config.yaml
n_experts: 32
router_logit_norm: 1.5
norm_eps: 1e-06
learning_rate: 0.00895
max_seq_len: 1024
train_tokens: 297500000
Below are experts of layer 8 (counted from 0) of a mixture-of-experts language model. Rows are named router (the router's row for the expert), up (a neuron's input weights, with its number) and show model dimensions 0-111. Each number is 128 + 24 x the weight over its row's rms, rounded and kept within 0 to 255.
Before each expert's rows: "gets" lists some tokens that make up at least twice as much of what it gets as of all text. This comes from a sample of Wikipedia text that the model never trained on. Tokens count by the router's weight.

# expert 18
gets: "-", ",", "|", " and", " |", "=="
router [128 135 144 114 140 163 101 111 128 132 203 105 136 128 146 140 143 138 109  84 147 168 134 137 148 102 142 125 124 115 125 151 137 163 157 155 172 130 158  86 117 173 121 140 168 103 109 104 118 137 123 107 123  97 164 123 125 135 131  99 148  61 148 100 125 116 147 118 120  73 133 117 107 161 105 133 134 113 101 108 125 138 109 110 105 139 112 145 133 128 108 160 136 117 106 115 152 110 120 117 124 159 133 113 153 133 139  98 119 102  94 111]
up0 [114 146 122 124 111 124  88  95 129 180 162 166  91 178 162 136 116  93 156 121 105 140 100 115 136 106 122 105  96 110 111 182  91 144 113 127  97 133 111  99 109 114 114 129 132 102 144 143 117 131 105 122 124 137 133  84 180 150 153 136  94 154 156 120 165 128 119 129 131 102 120 147 111 179 141 143 100 121 145 120 109 115 141 158 137 148 100 146 132 136  96 135  89 165  72  99 138 168 100 114 144 130 143 144 107 129 132  60  72 109 128 134]
up1 [121  88 112  96 124 118 138 135 160 138 144 155 140 146 114 131 116  88 114 119 150 187 123 144 122 203 106 108 142 119 106 123 115 108 153 121 106 138 115 134 111 162 139 178 154 109  86  91 123 127 181 131 120 112 103  90 135 100  86 128  77 140 142 140 127 132 106  84  78  93 140 117 138 106 127 132 177 112 133 115 157  91 110 109 134 169 144  83 114 133 167  82  90 105 140 116 122 124 126  98 128 131 110 181 147 132 108 108 108 134 115 137]
up2 [132 134 146 102 119 134 137 149 155 109  95 164 142  95 139 119 115 142 145 116  85 124 154 143 125 140 119 133 151 128 127 139 164 149 129 130 123 148 104 146 141 116 163 133 132 180 142 115 134 147  99 112 145 158 149 120 119 136 176  93 122 115 118 136 133 132 111 119 100 123 174 106 147 101 105 153 150 138 123 136 153 118 134 144 151 162 113 124 133 121 133 134 122 134  73 121 119 169 136 156 118 153 152 134 129 120 134 127 128 127 121 131]
up3 [ 88 142 159 140 121 128 138 150 103 101 126 144 111 144  70  88 164  97 121 138 116 135  93 102 111 145 112 125  88 117 137 112 135 156 126 129 169 177  79 169 141 125 118 129  95 197 102 131 118 160 135 130 118 103  87 123 147 103  99 120 148 112 166 117 121  83 154 126 122 127 137 125 144 117 120  84 120 166 115 145 126 106  96 154 145 119 147 108 157 127 107 116 145 109  95 108 131 135 125 103 144 133 100 162 116 125 155 134 128 105 162 126]
up4 [121  89 115 132 103 160 160 147 151 123 149 125 113 115 106 164 171 118  88 151 107 135 109  77 108 127 143 103 134 111 129 142 151 159 111 107 121 129 109 132 107 165 100 104 152 134 155 112 113 122 109 141 121 131  93 139 135 121 116 110 131 161 134 119 163 133 108 167 136 154 111 129 145 139 142 103 116 153 127 123 182 112 130 107 135 146 137 135 125 111 126 181 134 130 111  86 123 148 158  98 117 153 112 107  91 129 123 192 148  85 114  91]
up5 [117 133  98 112 115 128 107 102 125 121 165 150 140 137 137 144 143 111  88 182 146 140 160 153 149 128 124  94 138 148 115 103 132  77 119 165 106 102 136 144 110 111 121 134 141 120 167 138 134 131 113 134 169 111 131 135 128 114 156  96 119 136 167  99 119 165 109 104 140 164 107 136  94  91 105  98 131 117 127 125 146 145 104 117 122 133  89 166 127 146 141 114 156 116 133 140 161 161 102 138  93 146 116 146 100  80 138 147 137 109  92 122]
up6 [138 104 151 126 139  99 149 125 144 131  95 104 191 104 118 139 139 131 163 114 142 142 152 101 149 107 147 137 129 133 158 117 166 152 147 117 110 136 123  94 111 121 147 115 141 106 137 143 127 142 126 141 144 103 158 122 111 148 100 134 103 143 108 139 145 166  95 149 172 153 140 139 179 108 104 123 151 108 175 148 107 117 138  91  94  96 104 154 126  92 129 118 124 161 179 123 185 146 148 159 152 153 122 115 123 121 105 164 107 103 108  78]
up7 [141 123 113  98  97 121 149 105 124  95  77 110 143 152 115 102 108 173 101 148  98 149 120 149 122 106 144 117  94 172 104 137 102 117 119 150 110 124 113 140 156  58 112 150 137  97 124 114 138  88 136 156 139 141 126 156 188 126 107 148 128 184 143 148 126 159 153  74 131 158 160 130 128 146 154 130 125 150 143 112 117 124 142 122 142  47 135 128 113  82 122 159 124  94 144 143 112 117 123 129 152 125 127  83 188 116 139 163 138 141 137 134]
up8 [178 108 125 151 106 121 114 145 111 144 153 143 124 152 126 133 135 101 130 157 116 117 139 110 154 116 117 181 125 183 139 126 104 116 171 146 106 131 151 149 152 131 159 165 134 131  88 169 112 132 102 151 128 183 137 111 129 122 166 169 133 108 108 114 138 139 142 116  82 119 106 174 153 105 193 133 137 154 128 110 129 109 101 159 126 167 151  83 125 145  82 152 133 121 136 144 145 128 150  91 158 152 127 128 144 139  65 128 118 126 105 130]
up9 [108 157 163 119 158 120 120 145 112  96 113 182 171 120 149 158 127 129 110 174 142 121 123 134 108  88 111 135 114 168 141 102 123 136 117 118 111 104 151 114 111 127 174 127 118 177 148 150 153 153 155  92 160 163 154 141 163  87 153 143  93 127 103 126 152 118 163  86 103 133 135 123 122 173  94 156  96 139 139 113  98 118 123 118 108 147 109 101 142 166 136 126 121 118  99 177 114 131 120  95 154 146 134 117 103  87 142 101 120 114 120 107]
up10 [136 135 108 130 123 156 145  97 163 129  92 167 112 165 137 143 167 101 140 124 160 141 139 107 108 128 107 126 128 146 145 128 178 134 181 134 140 162 129  93 125 115 147 125  84 114 113 131 146  94 143 151 180  85 117 163 144  77 100 125 109 143 119 154 124 191 104 193 153 116 135  75 112 130 117 119 164 138 110 164 166 116 173 144 110 167 134 156 150 121  85 142  79  94 104 138 104 164 149 141 143 145  88 151 113 111 114 118 178 210 133 111]
up11 [ 96 149 133 147  95  80 149 125 141 123 139 138  87 123 104 111 162 115  77 135  82 143 174 167 153 152 106 109 111  97 162 121  85 140 120  94 129 150 115 119 133 147 125 102 126 129 113 124 142  96 125 121 107  81 126  97 103  99 157 146 129 135 107 180  94 188 110 153 147 114 131 117 127 146 129 141 151 119  67 129 162 147 147 126 157 133 144 157 128 103 123 105 137 148 162 109  91 104 150 118 133 138 126 120 140 117 171 132 124 149 117 165]
up12 [137 121 114  96 131  95  87 158 139 161 135 137 154 131 135 121 143 106 108  80 137 136 126 206 183 128 160 110 148 121 118 102  81 127 137  78 103 125 107 124 155 127 119 127 153 123 123 108 115 134 123 165  75 120 121  83 114 104 103 129 125 135 140 143 120  96 139 155  93  82  89  95 135 103 105 131 106 144 148  84 117 119 107 110 131 138 129 140  83 137 140  81 105 109 162 107 114 146 142 168 108 128 147  97 128  89 125 148 147  87 119 106]
up13 [ 99 120 125 134 101 126  97 106 149 126 155 118 159  69 123 104 128 136 125 129 121 180 103 144 105 121 166 121  85 108 145 141 143 105 116  84 109 120  90 141 107 171 122 130 147 105 165 128 127 117 110 119 156 135 155  98 125 143 105 115 114 135 100 119 135 120 131 140 127 154 128  91 123 126 143 138 103 140 158 116 168 125 139 101 113 154 128 110 115 125 140 144 111 127 125 103 136 115 148 110 115 166 125 127  76 153 120 121 159  75  89  89]
up14 [133 144 103  87 133 136 140 115 119 125 139 104 120 146 114 127 148 126 153 147 118 171  89 100 147 141 144 124 152 104 117 164 100 128 130 114 112 117 158 137 139 143 162  77  82 113 119 126  96 145 143 149 127 158 133 155 126 142 149  76 129 203  87 125 137 132 115 147 126 149 129 108  87 115 103 138  99 151 113 175 152 120 166 196 140 108 138 109 113 101 148 130 140 142 127 120  93  87 139  37 116 109  99 142 153 131 130 127 157 133 131 148]
up15 [138  97 152 127  88  92 115 159 111 124  82 100 145 111  87 125 108 118 148 128 142 126 168 154 139 132 124 127 138 125 132 126 123  98 180 111 115 148  80 125 149 141 148  88 116 117 169 104 155 140 158 136 141 116 104 130 115  92 134 111 114 159 120 130 128 113  88 145 146 123 113 188 136 140 118 118 177  90 163 127 112  96 138 154  88 116 109 135 132 134 155 164 142 110  87 133 129 116 145 169 140  75 198 109 188 141 125 174 147 101 169 120]
up16 [129 114 144 118 108 106 111 176  92 106 137 125  99 109 117 112 111 130 143 108 153 120 147 128 121 126 147 166 101 123 137 123 136  83 128 163 133 129 116 117  56 123 126 151 134 157  99 119 148 126 125 123 104 130 126 149 108 145 136 164  99 118 142 136 141 124 127 146 138 179 131  97 159 130 145 128 148 141 183 161 160 154 138  96 151  78 136  93 153 171 128  83 131 194 157 167  81 146  94  87 157 145  92 104 102 132 126 118 141 120 143 102]
up17 [111 118 125 146 144 143  88 139  93 130 140 117 149 139 124 131  66  99 119 146 111 122 136 149 135 189 101 118 137 168 145  85 119 137 127 138 132 105 124 128  94 120 126 185 149 125 121 120 121  95 176 117 108 104 119 161 180 115 132 114 119 180 171 104 118 132 118 112 162 121 129 121 160 144 138 113 115 160 145 125 122 133 169 164 107 119 134 137 118 179 136 137 164 127 137 128 132 113 123 137 101  93  88 126 133  99 167 126 177 105 105 160]
up18 [132 138 173 132 119  84 121 147 105  95  99 167 134 144 141 177 156 130 138 121 101 121 145 121 105 123 170 160 115 165 168 128 132 100 118 131 130 125 147 122 121 141 144 180 105 149 111 144  91 104 132  87 149 125 123 135  92 124 138 104 147 102 146 162  92 147 135 128 110 176 150 123  96 124 147 171 116 157 171 132 136 154 107 107 121 126 138 163 148 102 111 132 129 156 119 138  96 118 123 116 163 124 117 130 142 127 132 138  89 149 159 163]
up19 [150 140  97 130 141 108 132  84 115 121 139  96 151 103 145 142 102  89 103 134 177 118 109 116 113 143 109 126 160 129 146 106 103 171  90 106 141 124 139 121 121 122 153 144 139 117 138 122 162 145 139 123 144 165 132 130 116 109 100 143 130 112 132 122 116 158 159 117 159 163 128 114 124 143 109 117 129  96 143 112 110 127 128 189 143 164  91 123 144 171 154 149 204  87 105 122 134 162 148 162 128 106 124 133 130 102 126 160 150 105 124 107]

# expert 27
gets: "\n", "ie", ")\n", " John", "y", " William"
router [136 157  84 165 136 146 140 123 148 122 143 140 118  66 104 119 131 145 153  70 114 126 111 149 103 183 113 179  87 131 105 130 106 157 159 110 151 126  86 133 164 129 119 130 118 134 136 145 155 118 153 121 122 146 129 139 158 119 165 117 102 126 102 122 117 143 139 152 126 104  82 159 167 186  75 126 139 126 122 125 133  97 134 139 126 122 135 130  65 122 151 143 133 111 117  86 125 125 123 138 153 139 124 133 143 169 121 104 117 125 106 133]
up0 [135 175  81 125 101 143 122 128 109 146  97 128 111 161 135 108 149 126 120  67  85 134 117  96 172  65 107 165 154 131 127 115  98 133 124 131 134 122 127 117 126 157 138 117 108 128 139 134 117 139 114 120  88 144 124 100 120 129 113 115 135 146 100 148  90 117 122 125 146 126 100 117 142 139 131  78 109 112 120 162 155 130 117 145 118 117 147 182 132 106 166 100 117 177 102 125 158 130 101  98  96 106 128 160 144 123 140 155  98 163 126  85]
up1 [158 130 102 126 122 125 151 112 122 120 112 150 148  94 159 105 128 160 108 132 111 125 148 163 107 101 135  93 128 128 127 124 159 161 145 173 119  99 150 131 148 129 146 128 136 150  96 159 159 138 117 140 140 162 178 151 144 120 146 115 135 135 104 136 105 118  99 121 102 105  81 155 141 171 132 168 134 132 133 132 136 127 117 114 118 119 137 145 159 129 145 136  97 123 170 157 109  91 128  83 145 123 120 108 138  94 101 131 118 104 131 116]
up2 [138 130 128 144 168 148 120 126 155 149 119 125  95 100 155 146 146 110 145 151 143 146 120 122 156 157 160 160 111 114 136 129 121 128 108 173 135  94  74 140  90 146 106 124 162 121  71 130 113 178 133 117 129  88  95 134 100 153  92 114 139 136 134 133 142 142 139 150 136 115 103 150 152 130 194 139 167 112 151 153 149 115 151 137 129 133 129 121 115  97 113 121 121 110 135 143  81 127  93 151 134 129 122 118 133 131 172 128 132 134  78 162]
up3 [107 149 120 147 103 138 125 125 130 142 109 100 111 130 125 103  97 137 123 105 149 147 124 118 126 125 170 155 115 120 133 117 148 148 156 150 122 112 149 147 158 162 138 152 160  71 135 118 107 144 104 120 134 120  86 120  83 100 118  91  94  95 108 127 162 146 143 101 135 110  92 117 147 152 142  93 128  71 131 137 137 122 146  90 140 129 131 141 114  75 107 126 126 134  96  98 134 148 167 102 139 172 170 138  82 144 166 109 118 120 126 137]
up4 [156 124  98 105 121 140 131 113  97 107 159 175 124 127 178 140 111 152 149 146 124 150 151 128 119 176  96 149 161 138 136 132 130 147 117 167 103  67  90 118 107 135 107 157 130 126  86 157 145 138  95 122 140  93 137 148 123 143 134 107 106 111 132 120 104 126 130  90 184 153 130 120 102 161 148 141 153 114  92 115 121 109 112 104 136 104 129 134 156 113 118 133 133 157 104 118 118 115 140 165 117 114 135 113  90 155  90 127 123 129 166 129]
up5 [113 127 171  84 126 125 132 127 131  65 169 152 144 110 115 108 169 125 138  84 147 118 128 120 120 159 143 116 102 105 120 103 141 120 131 122 132  88  85 135 110 121 125 142  99 197 110 133 118 135  90 127 139 132 113 157 133 141 124  98 134  96 137 142 150 103 161 153 109 115 164 123 113 103 150 110  90  81 115 110  99 120 161 102  84 129 146 136 131 110  96 134  69  92  89 114 134 132 149  63 171  89 189 134 160 132 167 155 120 127 163 113]
up6 [142 119 140 126 116 106 149 184 104 171 156 106 144  76 114 140 158 149  98 146  84 106 124 139 115 174 140 148 188 145 122 147 161 158 107 138 115 142 159 134 135 155 134 125 107 143 118 136 160 129 131  98 148 121 133 103 140 138 165 132 175  97 103 170 117 108 136 126 114 114 157 121 104 121 107 139 111 117 143  73  97 122 111 120  95 143 150 125 123 123 140 111 116 144  93 121 130 133 111 139 150 106 151 160 107 133 143 127 172 158 110  93]
up7 [156 108  93 106 117 180 109 137 119 147 121 122 126 146 139 102 142 148 139 107 171 167 102 151  92 125 136  90 112 107 103 129 167 147 142 147 115 143 148 132  88 131 152 156 120 133 126 105 137  93  94 116 127 128 137 112 112 103 159 111 120 122 149 162 149 170 106  76 157 148 154 153 131 122 139 139 104 120 136 168 167  82 127 119 158 140 168  96 114  93  84 133 146 125 138 125 158 110 106 104  86 111 125  93 111 126 107 125 162  91 122 160]
up8 [110 105 130 125 115 112 149 129 150 138 119  72 108  93 189 117 147 137 145 140 121 127 136 156 102 120  82 126 130 158 118 130 147 140 143 105 136 105 170 161  97 137 153 153 105 116 155 124 166 129 154 108 166 164 116 124 154 161 116 149 156 102  88 116 146 117  86 129 181 164 148 164  88 109 139 141 129  89 127 163 137 159 140 110  56 106 110 166 117  83  91 145 166 126 112 138 101 110 139 186 143 122 107 104  94 150 113 164 105 147 121 107]
up9 [150  95 147 104 136 170 101 141 168  87 159 117 100 149 150 103  86 132  99 158 119 111 127  84 166  98 118 121 110 178 126 141 106 155 117 104 111 106 133 121 128 128 178 125 148 142 113 152 139 107  95 165 133  87 136 122 134 117 151 116 146 150 108 137 134 100 135 149 147 101 117 113 111 165 120 114  92 120  89 116 138 110 134 159 142 135  93 138  95  83 118 149 144 182 125 139 122 142 133 110 131 106 152 132 118 124 119 115 116 131 152 104]
up10 [135 142 115 174 107 127 147 103  77 145 131  70 144 104 121 161 133 143  82 123 143 133 113 100 108 148 128 137 142 146 161  71 162 148 138  72 112 149 139 137 139 112 113 119 159 122 124 150 119 147 116 108 104 108 183 124 128  84  69 107 135 112 155 109 152 111 103 141 186 119 125 123 123 173  96 124 131 129 138 145 121 117 130 133  97  86  94  91 136 134 135 173 118 113 107 126  91 139 172 115  98 155 122 125 118 154 126 121 110 153 149 112]
up11 [139 146  72  87 139  76 137  96 120 119 126 139 123  96 156 142 178 158 122 194 167 169 143 144 109 157 174 160 122 148 140 119  90 107 142 139 126  79 117 134 111 136 108 119 139 134 126 133 127 100  69 150 115  71 110 144 133  97 138 150 124 155 134  97 167 115 145  86 134 116 180 165  97 140 165 105 119 119 120 181 115 145 161 121 113  77 148 112 101 120 110 115 128 119 128 156 164 121 113 148 124 181 113 105  97 149 113 154 108 140 119 129]
up12 [ 96 144 155 143 134 108 135 119 130 129 131 164 132 142 131 112 116 162 103 168 122 121 146 159 135 112 109 135 112 135  94 157 140 136 109 133 129 122 168 113 133 174 112 153 126 102 170  93 150 114  79 123 159 153 125 107 131 137 126 147 102 164 165 153 150 140 152 127 126 129 115 144 110  78 134 118 134 148 118  89 151 147 118  83 129 140 120 147 115 127 134 125 113 114  96 145  95 122 140 116 122 169 125 156  98 118 141 139 132 159 152  92]
up13 [146 116 140  96 158 140 180 158 122  74 127 106 121 119 158 138 120 115 140 100 166 152 135 129 112 109 146  90 100 120 125 148 109 157  99 125 156 140 102 107 122 129 109  85 119  93 102  89 114 124 151 145 147 124  85 134 188 115  97 109 130 125 135 142 170 125 105 128 157  93 143 136 128 143 140 151 134 133 148 138 135 110 152 168 118 143 100  94 102 152  92 113 153 139 156 113 142  82 127 150 111 133 124  94 110 150 157 167 105 138 136 154]
up14 [138 137 126 146 137 116 106 138 147 102 106 148 117 153 141 142 152 105 133 130 138 138 116 174 122 125 157 134 118 127  90 135 148 157 117 155 110 115 116  72 121 132 127  97 140 141 151 185 135  89 124 193  88  98  82  39 129 139 114 137 162 142 113 153 110 105 149 133 148 127 130 137 111 161  99 129 113 160  97 116 125 151  95 126 140 117  77 103 143  87 137 132 120 124 144 151 104 168 164 155  96 136 143 104 162  67 114 112 139  98 158 165]
up15 [137 139 101 177 128 161 160  97  93 131 115 122 127 131 131 131  74 136 169 110 160 139  77 133 155 142 193 143 123 123 131 141 104  82 133 137 150 139 117 132 113 102 118 127 164 111 154  43 143 111 154 108 107  93 125 136 120 111 117 124  89 131 145 174  93 172 142 104 120 130 114 146 121 118 159 103 179 126 125 131  85 163 122 138 124 145 120 129 188 110 112 161 133 111  99 161 113 126 158 121 146 122 133 166 120 137 134 139 131 117 148 131]
up16 [171 118 117 159 156 147  53 147 107 145 138 109 132 138 131 188 152 140 141 164 132 103 127 129 147 152 153 144 118 130 135 107 160 109  82 192 118 111 118  98 123  89 122 155 175 102 157 171 121 150 135 118 125 159 124 155 131 133 192 159 124 137 154 154 119 138 111 134 136 167  80 120 112 116 153 108 143 119 126  95 132  84 141 137 127 105 118 169  95 134  89 135 118 159 106 150 129 115 121 137 144  93 118 153 153 136 123 111 155 154 154 118]
up17 [137 164  99 102  85 143 161 129 150 128  75 152  96 111 103 110 132 169  93 131 109 127 130  73 148 131 113 140 173 142 161 128 109 148  93 133 111 140 105 121 149 128 181 127 128 138 123  93  94 189 147 139 125 137 138 166 112 132 124 148 116 110 147 125 154 114 161 140 132 155 115  89 163 134 118 144 133 146 113  99 137  96 116 132 185 169 112 121 151 132 120 141 145  95 138 126 106 127 128 102 156 108 138 129 116 114 109 127 146 134 117  74]
up18 [108 121 169 141 128  92 148 154 106 116 139  91 122 110 130 147  99 136 164 163 143 141 140 148 128  92 120 159 137 135 106  94 121 154 117 135 105 146 181 103 120 121 131 109 154 102 127 172 129 115 157 115 166 105 130 133 138 133  82 146 125 144 117 132 166 122 197 115 110 121 132 170 137 136 135 123 145 118 113 168 155 133 122 120 139 137 122 117 129 133 146 117  88 125 120 113 119 113 125 116 142 151 112 155 151 104 152 129 176 138 141  99]
up19 [119 106 158 115 110 116 110 115  92 119 139 159 109 102 134 107  93 142 116 126 171 110 127 126 132 126 172 135  99 134 155 132 124  90 128 153 123 149 152 156 122 107 104 146 146  87 156 142 138 120 148 107 138  99 138  92 133 125 160 155 186 123 135 117 140 126 131 160 140 121 149 151 118 123 127 103 135 138 147 130 123 140 142 123 162 103 146  84 117 112 165 142 144 170 152 113 114  88 126  60 138 176 118 114 120  81  73 132 159 125 133  97]

# expert 30
gets: ")", ",", " was", " is", "\"", " were"
router [119 123 139 118 106 132 127 138 146 135 152 138 158 117  98 165 135 110 124 127 147 106 112  82 149 149 114 125 110 147 127 168 115 127 140 138 133 112  95 135 116 151 142 141 149 134 130 103 130 102 108 162 117 125 106  84  75 117 102  95 125 106 163 137 170 133 155 151 109  76 128 157 142 135 139 132 175 146  95 122 101 159 120 131 146 136  82 121 128 125 134 124 129 114 161 180 150 119 121 123  85 153 118 144  88 162 111  68 111  90  98 104]
up3 [115 113 138 109 112 143 127 152 102 112  89 132  80 154 121 138 135 159 113 138 180 161 110 113  92 129 128 113 134 161 162 177 119 133  82 119 112 116 179 170 167 115 106 155  99 108 116 175 121 121  86 101 163 139 148  98 117 113  97 113 140 151 171 124 122 134 147 105 136 150  78 112 130 101 102 124  82 123 123 110 116 150 142 150 130 119 121 118  92 110 135 152 103 123 118 141 144 164 122  71  95 148 108 106 134 145 126 145 138  60 103 114]
up4 [127 141 168 170 119 123 126 157 129  87  89 135 157 145 135 142 143 113 146 103 140 116 163  97 100 141 109 116  87 127  90 158 110 114 137  94 132 117  97  83 149 122 149 132 154 141 126 156 115 131 157 156 141 162 102 149 145 154 163 201  84 125 148  74 132 125 139 137  93  88 138 132 136 111 105 120 108 110 127 155  91 142 138 108 145 133  96 139  91 117 139 167 139 113 111 126 137 156 130 105 135 115 121 107 142 102 112 141 103 141 152 143]
up5 [192 130  97 124 131 108 125 166 177 136 123 150 112 120 126 124 145  75 140  78 109 124 107 135 142 113 108 128 161 115 149 114 159 116 146 118 138 123  76 176 136 121 119 132 115 133 122 121 161  87  91 152 119 146 138  86  92 102 118 168 137 125 153 198 106 114  90 151 127 179 142 144 135 142  97 148  85 125 114 109 155 127 129 112 111 110 162 145 103 124 136 159 132 139 127 155 128 161 110 144 147 118 128 137  94 139 127 113 166 109  95 115]
up6 [128  89 100 137 156 152 156 107 138 160 112  96 130 137  93  89 122 158 127 152 172 129 132 128 144 165  96 127 119 150 148 128 170 102 124 126 108 115 130 149 151  96 109 149 143 109 122 122 129 137 134 119 137 136  98 110 155 138 143 162  88 147 133 113 144 147 122 112 128  86  99 100 102 140 147 100 176 139 151  75 126 131 139 133 169 117 166 120 151 150 113 168 136 142 167 161 158 153 147 107 149 138 132 109 142 118 108 154 134  97 120  94]
up7 [120 123  59 110 127 136 135 154 150 136 135 194 126 105 146 111  87 155 114 124 145 141 109 155 103 155 148 139  88  99 113 116 116 123 119  89  92 127 155 159  94  91 141 145  86 176 134  88 139 132 110  97 147 106 127 115 113 120 155 117 128  85 110 146 155 100 159 122  68 145 103 173 103 101  92 177 136 105 146 126 132 143  96 116 148 136 142 124 103 155 137  88 130 152 129 140 126 138 125 140  83 105 129 130 166 112 108 125 154 105 132 126]
up8 [115 124 136 135 125 147 100 112  75 107 149 108 128 125 159 162 135 166 131 142 164 123 116 122  77 118 120 156 129 123 112 107 104 104 124 136 117 153 114 136 136 165 125 143 136 132 157 130 121 145 132 102 119 110 113 147 131 100 121 160  95 162 109  98 115  80 102 112 130 154 124  97 165 175 117 106 122 136 109 147 129  54 144  87 135 116 123 121 106 125 135 149  98 164 127 120 130 149 152 155 124 167 145 148  97 127 118 114 133 112 112 131]
up9 [139 104 132 143 108  95 119 133 106 164  93 155 134 131 129 125 122 107 180 125 139  98 122 154 134 151 135 134 139 131 162 152 152 155 131 125 100 136  93 141 153 123 121 166 148 113  98 145 118 111 105 182 112 110 135 165 124 120 168 125 125  86 189 140 112  95  92  97 119 136 101 131  91 124 118 115 162 149 103 108 146 159 159  81 118 151 140  84 140 151 119 124 136 197  71 143 126 135 152 145  98 129 135 103 117 130 150 110 135 110 163 168]
up10 [134 124 120  90 129 107 173 128 165  72  95 105 119 135 121 116 131 146  96 119 141 137 104 164 115 131 140 113 136 181 141 118 170 177 133 147 121 106 109  88 102  88 149  94 152 121 101 137  85 122 142 114 142 122  94 108 109 132 147 143 122 137 123 116 115 156 141 148 146 127 130  80 135 113 111 124 120 138 126 116 148 155 128 138 108 152 116 119 145 148 137  94 133 157 133 105 124 124  96 107 125 107 140  95 148  99 140 150 175 141 118  88]
up11 [107  99 113  97 120 122 145 136 159 120 163 128 150 124 119 129 131 167 129 119 151 120 135 128 102  96 114 142 126 171 124  72 137 142 137 162 107 152 114 148  89  95 156 103 113 114 147 134 127 150 112 103 132 116  96 150 128  80 102 172 108 145 173 108 105 113 166 136 159 101  92 110 141  86 180  80 135 149  92 147 126 131 120 148 156 131 134  96  89  92 130 153 143 107  90 127 108 114 158 117 150  95 153 135 129 159 117 105 145 112 182  80]
up12 [143 166  98 116 114 142 126 113 138 175 128 130  82 138  91 134 140 152 122 124  80 122 112 151 134 160 130 155 144 141 138  68 133 138 118 112 133 132 129 119 159 111 126 114 137 124 145  94 151 146 110 115  92 142 107 151 141 118 118 106 117 111 152  98 115 104 141 119 122  96  95 124 138 162 101 115 103 152 123  77  96 180 155 111 131  69 115  85  90 180 157 148 152 129 105 152 137 129 105  68 107 139 174 145 156 155  98 145 141  58 112 140]
up13 [127  96 140 165 135 115 115 165 159 106 121 135 162 173 142 132 151  93 150 128 144 166 137 153 147 145 154 129 118 156 125 108 149  77 151 183 143 118 110 126 132 116 173 113 127 140 179 135 123 205 141 126 123 125 137 125 141 124 136 107 125 139 140 128 126  99 132 121 161 140 108 114 131 145 124 160 154  71 132  70 146 106 142 115 120  94 112 106 146  75 114 107 116 126 133 137 136 120 148 165 132 122 151 142 115  92 143 170 158 135 121 165]
up14 [144 145 117 147 110 152 146 108 109  96 123 141 147 142 119 123  94 110 126 157 164 135 149 108 131 159  99 173 107 143 159 146 160  89 133 125  95 126 151 157 151 121 149  65 154 167 149  99 135 110  83 116 105  74 105 133 125 147 114 109 162 139 135 136 107 136 166 152  98 129 151  94 162 101 111 144 162  93 124 162 120 108 144 122 180 166 135 155 152 156 129 126 115 156 138 123 100 124 158 125  97 122 143 100 115 111 140  92 126 119 137 142]
up15 [131 128 141 136 182 133 124 184  95  87  95 111  92 137  98 123  78 156 112  85 159 128 120 124 123 173 127 107 140 104 105 178 123 112  87 123  87 144 176 114  98 156 171 125 162 174  96 108 115 163  87 138 123 178 111 112  78 125 137 112 157 113 124 145 124 131 144 135 138 126 130 147  96 144 158 126 105 125 145 157 134 105 103 126 132 138 153 125 163 133 120  92 152 154 128 143 103 165  93 138  93 144 152 149 150 133 144 141 122 105 136 116]
up16 [141 147  86  55 144 124 119 127 113 125 156 130 144 139 128 133 164 112 142  95 116 110  78 121  92  92 127 117 114 154 124 153 121 143  80  78 130 147 112 134  99  89 143 124 103 147 139 127 116 107 150 148 137 119 136  99 107 153 121 160 147 167 161 128 171 154 160 138 155 106 123 127  92 121 123 184 133 112 123 155 125 118 140 136 112 125 138 121 143 139 156  81  95 150 103 143 123  95  98 130 102 168 104 153 112 161 107 140 106 135 121 115]
up17 [104 155  95 101  85 148 146 104 112 116  96 129 129 166 127  85 144 110 108 115 103 105 161 156  74 158 140  92  97 130 148 106 115 158 102 137 118 150 134 150 160 134 119 112 124  88 123 130 149 146 121 143 127  82 140 127 129 110  92 117 124 128 163 138 115 123 146 107 151 101 141 113 142 127 143 114 166  84 138 168 153  95 157 140  74 113 155  68 139 144 138  93 151 121 135 132 100 129 152 133 143 121 135 104 114 111 140 154 152 107 145 133]
up18 [121 152 108  87 127 126 110 138 143 112 183 140 139 140 116 142 132 101 131 111 145 147 132 104 126 131  91 171 145 123 130 153 143 108 125  97 152  99 122 149 119 110 137 133 130 110 139 121 165 127 177 135 118  95 109 114  76 122 184 151 127 135 141 141 116 152 130 134 146 116 120  80 118 146 138 103 130 170 134 135 100 122 142 101 129 152 120 154 128 120 150 149 115 137 127 124 141 134 120 145 141  69  98 141 152 108 161 119 110 103 142 105]
up19 [ 81 152  71  60 142  92 129 129  85 123 117 135 151 159 133  85 115 171 125 160 157 116 141 123 117 108 162 111 132 134 108  94 163 149 118  88 105 128 138 151 117 131 103 138 128 123 100 138 146 154 144 161 165 166 137 140 123 122 141 119  90 156 116 160 147 152 123 133  87 155 124 114 126 106 146 124 115 161 154 147 140 137 104  69 110  87 107 137 119 148 171 132 129 115 160 118  78 109 126 117 116 147 138 198 148 133 100 142 124 168  89 130]
up20 [108 135 139 151 136 116 155 113 156 126  96 152 153 161 151 114 156  89 139 127 100 102 101 144  94 136 112 105 152 107 115 156 113 146 140 111 141  80 133 134 106 160 126 111 178  93 119 148 108 152 167 120 186  98 125 132 122 156 141 139 107 101  98 122  79 158 132  78  99 138 151 115 141 135 147  92 104 135  94 133  68 118 166  94 123 143 143 134 115 120 150 129 110 130 103 113 153 146 147 110 165 151 122 156 141 145 117 102 116 124 148 110]
up21 [108 142 122 105  77 113 133  90 143 144 162 108 163 143  79 144 160  94 135 139  94 130 148 160 138 124 162 136 158 157 150 176 139 100 107  99 107 100 142 126 124 144 128 108 128 161 139 135 152 143 121 171 136 122 145 133 117 165 109 136 103 108 130 145  90 149 137 125  65 133 131 114 141 131 140  92 120 126 138 127 124 114 146 100 162 125 120 104 154 144 133 120 144 141 163 150 121 135 106 164 108 145  81  96 133 141 117 108 102 168  97 126]
up22 [129  81  96 140 127 142 108 104 144  90 105 126 172 131 169 123 100 128  79  97 121  95 180 131  86 153 155 123 164 114  99 153 113 141 176  91 126 155 158 129 128 129 130  99 100 119 112 149 137  87 112 100 151 117 123 106  81 127 182 104 111 126 153 104 129 163 130  91 120 148 129 112 179 144 137 143 110 127 138 128  94 132 130 141 123 125 152 116 113 110 122 129  87 103 116 125 149 134 144 173  80 105 114  89 118 161 176 162 138 135  90 185]